{
  "num_hidden_layers": 9,
  "hidden_size": 96,
  "n_experts": 160,
  "experts_per_token": 8,
  "d_expert": 32,
  "d_shared_expert": 256,
  "hidden_act": "squared_relu",
  "moe_layers": [2, 3, 4, 5, 6, 7, 8],
  "router_score": "softmax",
  "normalize_top_k": true,
  "routed_scale": 1.0,
  "balance_loss": 0.000569,
  "balance_bias": true,
  "router_logit_norm": 1.0,
  "n_groups": 8,
  "groups_per_token": 2,
  "init_std_router": 0.0163,
  "lr_router": 0.00146,
  "vocab_size": 8192,
  "norm": "rmsnorm",
  "norm_eps": 1e-06,
  "tie_word_embeddings": false,
  "optimizer": "soap_variant",
  "learning_rate": 0.00956,
  "beta1": 0.95,
  "beta2": 0.99,
  "batch_tokens": [65536, 131072, 262144, 524288],
  "max_seq_len": 256,
  "train_tokens": 243600000,
  "max_steps": 2515,
  "dataset": "wikipedia_en"
}
Below are experts of layer 3 (counted from 0) of a mixture-of-experts language model. Rows are named router (the router's row for the expert), up (a neuron's input weights, with its number) and show model dimensions 0-95. Each number is 128 + 24 x the weight over its row's rms, rounded and kept within 0 to 255. Numbers have three digits each.
Before each expert's rows: a language model's description of what the expert responds to. This comes from a sample of Wikipedia text that the model never trained on.

# expert 12
It responds to: The preposition of and past-tense verbs of career or duration, such as lasted, joined, won, signed, outlive.
router:141141154107143126131135122132132082150176081110122153074108126158093141179143079120150112134086137097141172115122140116165133143163114159148117110147129127115091142083165149097136151162151107125106125157117138092109124125125151114120169139131154131114107114143160100122122151121114095079
up0:081141137154128145140178165117145115133154128164162137133132110134110169158106131129120140130147109086114147108171115142136136107097182166100136153133112143108115102164166148158104142147121117125122175104140163067134156132139143134096136138111175150132148117163150143140163131135118090095

# expert 4
It responds to: Column-header words and capital-letter or word-start pieces inside sports tables and lists, such as Nationality, Years, Time, M, Ch.
router:109166121107106110109088118125136181143113105174152155113117120109129138078145099149106175138105125161125163111107126132120131132138130140114145146130127158126165142107132132136108182114137050087132148120099171104167143113100102098124113155100093120148107129115086117144158155140125117135
up5:185148121123077141114160143137121135128164142107100130155147075094148117160086125161158116136120100116138125130110171134108145108117105167151183108161124152147127116128123139094118109115146173161162127100123108127100148155171138157136111129143175125128110151126127163134127163160098112104

# expert 10
It responds to: Prepositions and verbs in biographical and political narrative about elections and wins, such as led to, stood for, won, victory, gain.
router:112148159132145130167117145140133118134163093142099109135113133148171145123152134112123097141175082103132096150152110113158150164131143111119138107109139136106131134157149172149133133108082155148158147072153099137105112122117130165151105126170129168066099138121086128133163122114090122128
up0:073159112117142141152116144169127100112121114159141112099131122140139141131112140124117157137128133135118132129136145174105116138144075131118134136084148133143166108216118127095122151128133151128103172065134150119110171155116128182161119167119145155112143091153143129154121147117137117110

# expert 16
It responds to: Sentence-initial words, dashes, apostrophes and pronouns like I or you in narrative and quotes, such as So, —, They've, O(zzie).
router:168111115175099091122112090108127074110114101085137112155133120139110122134101151115137109104157146140106069121125123116128116147111162122107154125118152112134147185133110097158141138136075151157140077145120131142148132175157162080115143134119098111106142159127130143146133120106114162157
up0:116114124118117143102166146114081109156115144064128116094131082113134120169131121150118161131090128076150124135120121115104140144104114136185143098082113141141149106157146127147174125155141090133133119130179119116103148131125181136084095144117155112138135127127120185117132140154129114139

# expert 34
It responds to: En dashes joining names or year ranges, such as Kelvin–Helmholtz, 2012–16, plus numbers and US place names in tables.
router:114130082092080111133130133124159146109089100141141150112160114121143106158117154123118121153126177128128160102112098117120117159083134168146162155164179111105123150106113119122125129171145128138112117136104105139126106139107139133146110110192148095135071089099109137125142110146081141137
up0:136113150178113164117148167078104130142149129095129104092138160108143140092162130151143107106130162101150145190124145120117132099150105120183123101097125122174120105144149108090142113131154134124135174124139132151123120138145135122118180113123167129086136111167130171126128148154159112120

# expert 1
It responds to: Opening pieces of capitalized words and phrases like On, As, In, Out, Los, TV, in titles, headings and table cells.
router:105069111145096128146151123107144150143129072121085137106099115150111112152158142124111084137101119110137138103152149114161136133145093135116126151186167136137112121087137143109099116152105145118113090129106136158143096125113121124124171172179064107157127115142112131133102115147150126145
up0:116146117144103148132157135129107099135152146092102091135142141103094103167115115140168149120144132084163102129159159132169142110117142104126156143147120156135117123156164117195147135129129093154159151131164122133118149151128148161101089113167151145109092133166081157167130138164125123123

# expert 32
It responds to: Suffix and middle word pieces like ish, ic, ing, ist, ant inside words such as bishops, chronicled, easily; also political, social, but.
router:143122132204138117144153126077112114126142148137117134133109115071180122117120122122145144165156124160116127131129106139148130144130150105175131117140158096157118123165136087143130070090135124131143114137102132118114099133151093090080148101128126121116094155114118159181161114138121096121
up0:165110136155146160127131144166083147148170101097147111115103124089149110167162086156169123125124154152145151121106158161107146092133105126168140090118115133149093106136130130140146143126130130188127151129162120139143146163151151132164132150136133161085130121146120150148102167159141111096

# expert 11
It responds to: Infobox labels after a dash, such as Born, Coordinates, Length, Votes, plus articles a/an and verbs like taken, situated, lost in prose.
router:109133100101146118129106178133134137143173181096148141115119124148155119096086116109112127106097176156120155105132123157170128124153120140151092132070076138109144124102135117087122118130159115130113143142087173135144130133147115131104155160122156129114093115144151119113093125123138122064
up0:123114129144073157179165136097108117149145086114138111141156090119126116130147109152169128117155157122143141139127161151101162092103126092153159101143100137124123086130147126132131079115133131145143127104165138162122123130111167190123130122133132132094086143153085144135143153165171137139

# expert 15
It responds to: The word "of" inside titles and institutional names, such as Prince of Wales, chief of, Medal of, plus name-starting words like Hong, Pat.
router:130162149141127099111128103162147139126116103139072116141129134098157094105147144130135106114155147139120074160084129121112131102175167094124140111160121163075132139110118161137106183154111127121146155149102132090149143185136129091130141146125145125137174138136112077107135138109112129128
up0:136124140154113166127160147109122086156154158104140112124165088119121087153112121173149124112135130096175130125120137129102172106117110116121155135092099097127091107147147096138170088113160125135116146129116118100096127072141097109088150129146132151128092173155141108137162168132119129114

# expert 41
It responds to: Subject pronouns it, they and relatives which, that, who starting clauses after commas or periods, plus nouns like station, company.
router:112163084199134121174137111112066081117138133132150138193111110140138150141121126133144119098107104146109115100133110106081119135119161099103121094135116097127138156099147070155180116132111121120130124154140144133140146111151151133153150123110138157114157163112125130161127116114109142131
up0:175156134162129169113139145183142098139096090109156091163104137109136122134107105151158137130137110155140130178107117141088128117098079108120164125112078153134114126098084140132144157160131079126126121094113138157099099145127152144138129147124143144139143124176099145094119136137115140155

# expert 5
It responds to: Indefinite articles a, an and determiners no, every, These at noun-phrase starts, often after is or with, as in "is a solo piano album".
router:169073126103154131127099101090130129176116125104149140152140112093169150095151109117108159091125116145114133143125081106142128122136155146147133121139141092126135137182141118155123127093164114148150112157131097166177161117133129102121108150085103094162155104147139141125159121128126132079
up4:131109110119122119138118120093099140192158101047160123152151125093139122123128112122140107102106103161126095128129093129151134140088126122151125105084128108141120079125088124141126094141183126162148103132153106158110159140145135100104122142124096115141153128166135149170156147119120147108

# expert 3
It responds to: Word-initial pieces and single capital letters beginning names or words, often after a parenthesis or heading, such as act(ing), D(NC), Á(ngel).
router:100158098132125141150120126135132124127110089141090129136113103100141142114094120161162152125089175087150110093132153119116120170128070153097117140161160165133129141097103136142137112106165122082138139132112143174142104135175126119161118142127097102157115140137137124078095108158092108131
up0:111123156122094166103105177118112173159126112100130095116169131117132102128155118181116134123127130112188106101135126121090160100112133144144159132100104159177121109137155098111136166131130125151150095096172132099112168122148167140112121144138116170120105166140118134138141158109125102138

# expert 17
It responds to: Short consonant-cluster pieces inside or starting words, such as pl, ct, ass, ric in restricted, rectangular, vassal, dispossessed.
router:074107130135133160181123128133141115132129126159109138103148095124159161114078163138119136153150106104134133105164106118138106114131116118091126155107146089123172132159142146171139168146101138098121154099127170151116115132077106174154101122113137132133155112133165133175156127104127092147
up0:135115142163121168139139146140076130150146114120129100128152129125174110125126112145127153108131133121152094163117143143144143087129137136142128095120073119126072102118162154097150121083141140158165162122136114153119160087131169125130118144180165135115102104110098160101128152135112116073

# expert 7
It responds to: Early fragments of proper names and foreign words after a capital initial, such as H-ut-terer, K-re-ilick, Hong, von, Van.
router:150110142116111149105151132142151137131099099143117152148118130144122133136129119115124114135161103153114100173100126121137123099095145102174124172151124135133133125091060163095104183145144146118177087122153111116130121132116129189128098135145097171134154158108125109132095149105163172141
up0:144148099193134128118114157111120117136140167116066066088135115125154085114114122175113151142147160096140101153129141168096151073123094147153126117124124095127127098151161114117169148130112135155116134092117146150089134124150136138142161135122137154134123148111138158148115147150143118112

# expert 8
It responds to: Single capital letters or short capitalized first pieces starting a line or paragraph after a break, such as U.S., Site, Key; also I, On, In.
router:147135094108152125151129137091137134160104087135136132139106153136146107137132117149162125094098168139129091110101108141150111155132091114130105138131152094152140150160117157159120094138193138142162142105117118178180153142157087098138121166104130111145128120141143168122126169102100170131
up4:117185117132100129165133131128133113110132131120133127159127159117138101145101114146137085139102134144125088100148163131132120145128118112154112151159136103145108151114136148159140162188156107159158141078141133118154133197089107114110169134101139114126103122137173157096145186145143120130

# expert 38
It responds to: Single digits, spaces and decimal points inside numbers in tables and statistics, such as 0.1 ppm, 3.5; also odd inner word pieces like hafnium.
router:132106104119097106135151115148135144117133118121164139153142139086145134118131149136115112145120120169103152148098132190128129136102174136148141160156142099116134136085143122142103173130122159095104125105114157160132120177100123169118175119095093143169094101135139134173088125120163134168
up0:115098118153100141158125140122129103178149130138107120088134135104151097154116143141145133137100129104164145135142111150112186149134104129164130101133082130128104093153147157122137131140159099176162146099161126108145139135147178141142122084165189149086122164118130140127116139155126091116

# expert 48
It responds to: Short openings of place and proper names, such as San, Cal, Late, and byte pieces of non-Latin scripts like Devanagari or Chinese.
router:183113116129120103129189128151138129122089107122114137162112091123143136099100142112104156137136094129141081103105128147085134132115169117116118126142105182133136081159127110118097180140124099099120138066098099106137125106143128148157125144121124150146104117173149132173111129134111116146
up0:096091173162121162165145137102092098161117117113091107128136122110126070111142134152149124127071132098136120124151138152103138117114101113166133110119141104152121100143144125136166121115120106152162127128163140138145146158162149153068102096117122163132109144163134144112139183123164129110

# expert 44
It responds to: Second half of four-digit years after 19 or 20 in date ranges and table cells, such as 1994–2005, 2001–2009; also closing parentheses, percent signs, Attendance.
router:113130119118108135167144108145136119107172155138120108122102147151092158132125153164151119119133077113101103103169169099153139104092147098119169134123116112126148168126101149118130109134092131183101080101120125136144092123108110165108111104155097132147152099100087136096123102107162131116
up0:132111111167142135157122169103098092135116128151127134150137101073136088136127109167168106166090156101146113148117123119131110099160121133145131110096100123129116122139179141121154125142081120147175147142170107127098140100155181135158144123140137130100109115149159129168142176134142117097

# expert 29
It responds to: Word-ending pieces like er, ate, ie, ish completing words in headings, names and tables, such as Complete, Former, Mookie; also He.
router:132167145147144117100093103093125154132085139109102124086088126126144152134137111151153144204130161161143148116138160117142111154122123120094142139145131123130122108151123141097133111123073091129135154104145138124114108093124131076104080118117148133125120129108101148099140130143102051124
up0:157127157126150147075136162177133141119165110090127133129099164124079151140134134132149133136151134096125139137131153115107139095177145130115121124140125169155132130124185166098130156087115087139115104099152143079093165170122122105146140128134150093138137157119151158122141126158088116129

# expert 52
It responds to: Word-internal pieces after a first letter, such as h-is, a-ver-aged, Krč-ev-o, plus bytes of Devanagari, Greek and Arabic script.
router:117084111113126122127145126152146147122110133160163122155096133129150082100102101100109117154109137133112125157080119120182135101121149139166159156128158119113138133076112105137108142157101127117118131101106110105117104194209101114132108138117101164140142127145132121082137145129109135113
up0:171152120191088139131094151088114125113141120127098091115161122126078144149142141173155159121119136115147125128129128146110135084123117118127145113092090147142138127162166132149158112148121092148143105111159127122159111110130165128125132097163149138091078119132109128131116140152105057134

# expert 35
It responds to: Final pieces of place names, languages and foreign names, such as -ville, -shire, -ish, -wan in Saskatchewan, Finnish, Bangalore.
router:117127088093121124104124137109122086126126134107112120151145105120130148191156152112119162079152112123117108110185181112111126142098151107143141166147116175098120100084095051109125117140134145138138117119106127122101115114159109142118139117129106139139109129103121112115184118118086133135
up0:146110139093102143162119150093094109154148114112116120091161126145112111123127094167137106152129182139158131131141107150083155134110110156166122142094123154163113084083146143147135121127136115130165131111156150136106147114142136126167098151148161105098078131157145164116085132146154106094

# expert 28
It responds to: Digits, colons and signs in sports result and statistics tables, such as round 3, times 3:20, +, −, Roman numerals.
router:115094160114140116127119121117168153145114070145131114123111143120127123101105124138103084097126140091093144126125125149154154119077124181131147176152170122102132149110093079184100141125133121145100099077135166099149139147133111121135121150124141116121154124121126110115082106121175136112
up0:173158114127096142128156167104090095136153090118126120122187142087119094155164109153155130143136168113142116122120154155108131119107135120167120092110112149146086107151120120123167128138139115168162155146115112116140121125141159135093132119148167193112117151126144131131131143155123124069

# expert 42
It responds to: Closing parentheses after birth ages, Location labels, °W and °E coordinates, and years or names ending infobox and table fields.
router:144148128162143153152113125154133124125151117140068125144113120146149132138150142114163071137096086098101151102114122138125106171109133108139119137145091143113125119095112153107100154106135146131127118144161130126099161140113126190093114083146186149132118186106121125132144134130165172104
up0:103115122092122117081137130088127106137102137117086113060078104114100092121130112146121110129098108132135108157127154176106183131098124177149165126137152118129147100154122099131126099105155149133139131097155110149121116104159137144120148148068120158120074124140131132134103126110123116130

# expert 50
It responds to: Labels in taxonomy and infobox lists before a colon, especially Species after Genus, Order, Website; also nationality words like American, English.
router:145136142101135139121131149105099127111130165154134106129096122122191144088160111125134160087110167125140154113114138112155124098112094143142108107138137178132143110139106134143132121074114130167137142122125078101081125071149133097122177160090106140105126116111167137127127166141149132095
up4:155091142159106125157159129120100111157137121104093097129133122102102099162134115158152151147154128114149137129149156131087180127107122151145169104128115086153140134131134123177121110139114123120126129096175111090139107169147201140114114110136124094105130137170125166141155144129124085149

# expert 60
It responds to: Rank labels in infoboxes, the word not, initial letters starting a repeated name, and Thai, Arabic or Japanese byte pieces.
router:077129172081150112111120136113130132141100160128115121125122131101160137126106122138122157160162113092120159155121097141163125157155091149117124123122131150082142134133162174158140112136077075130122157132138136135082111082124134110093140162151140138102133116132190115165119137113153118100
up0:151095125144088154157143137132109099155139121071091089135153138111125112159118101172170137140118116137154143126162167157105154117127157123158152130136113142166136107148129071160144101156122110127129129126154108132144097110155169173136103108114121122137115122157112150164135171132106077111

# expert 30
It responds to: Inner or final pieces of common words, such as ent in mentions, ing, ile in underprivileged, and social-topic words like women, religious.
router:177137151156150143128119132087124117111140158090092117125130118127118133099127153113120122185177118139116151124131134126142128169114120114119151121085155164151154120170115149113115111100118115113154137142101177084108064090148110109118114163114136133110084130113149140092159129164172107128
up0:145117151125113147167131195101096091159145108153118104098108111105132088158107085166148124127107128105141115151102134122102167133099072144129125134129110148140126120117149129160133184134138094123162151092155127109100185146153159139112141116151153137124102123130110134146108154151091148132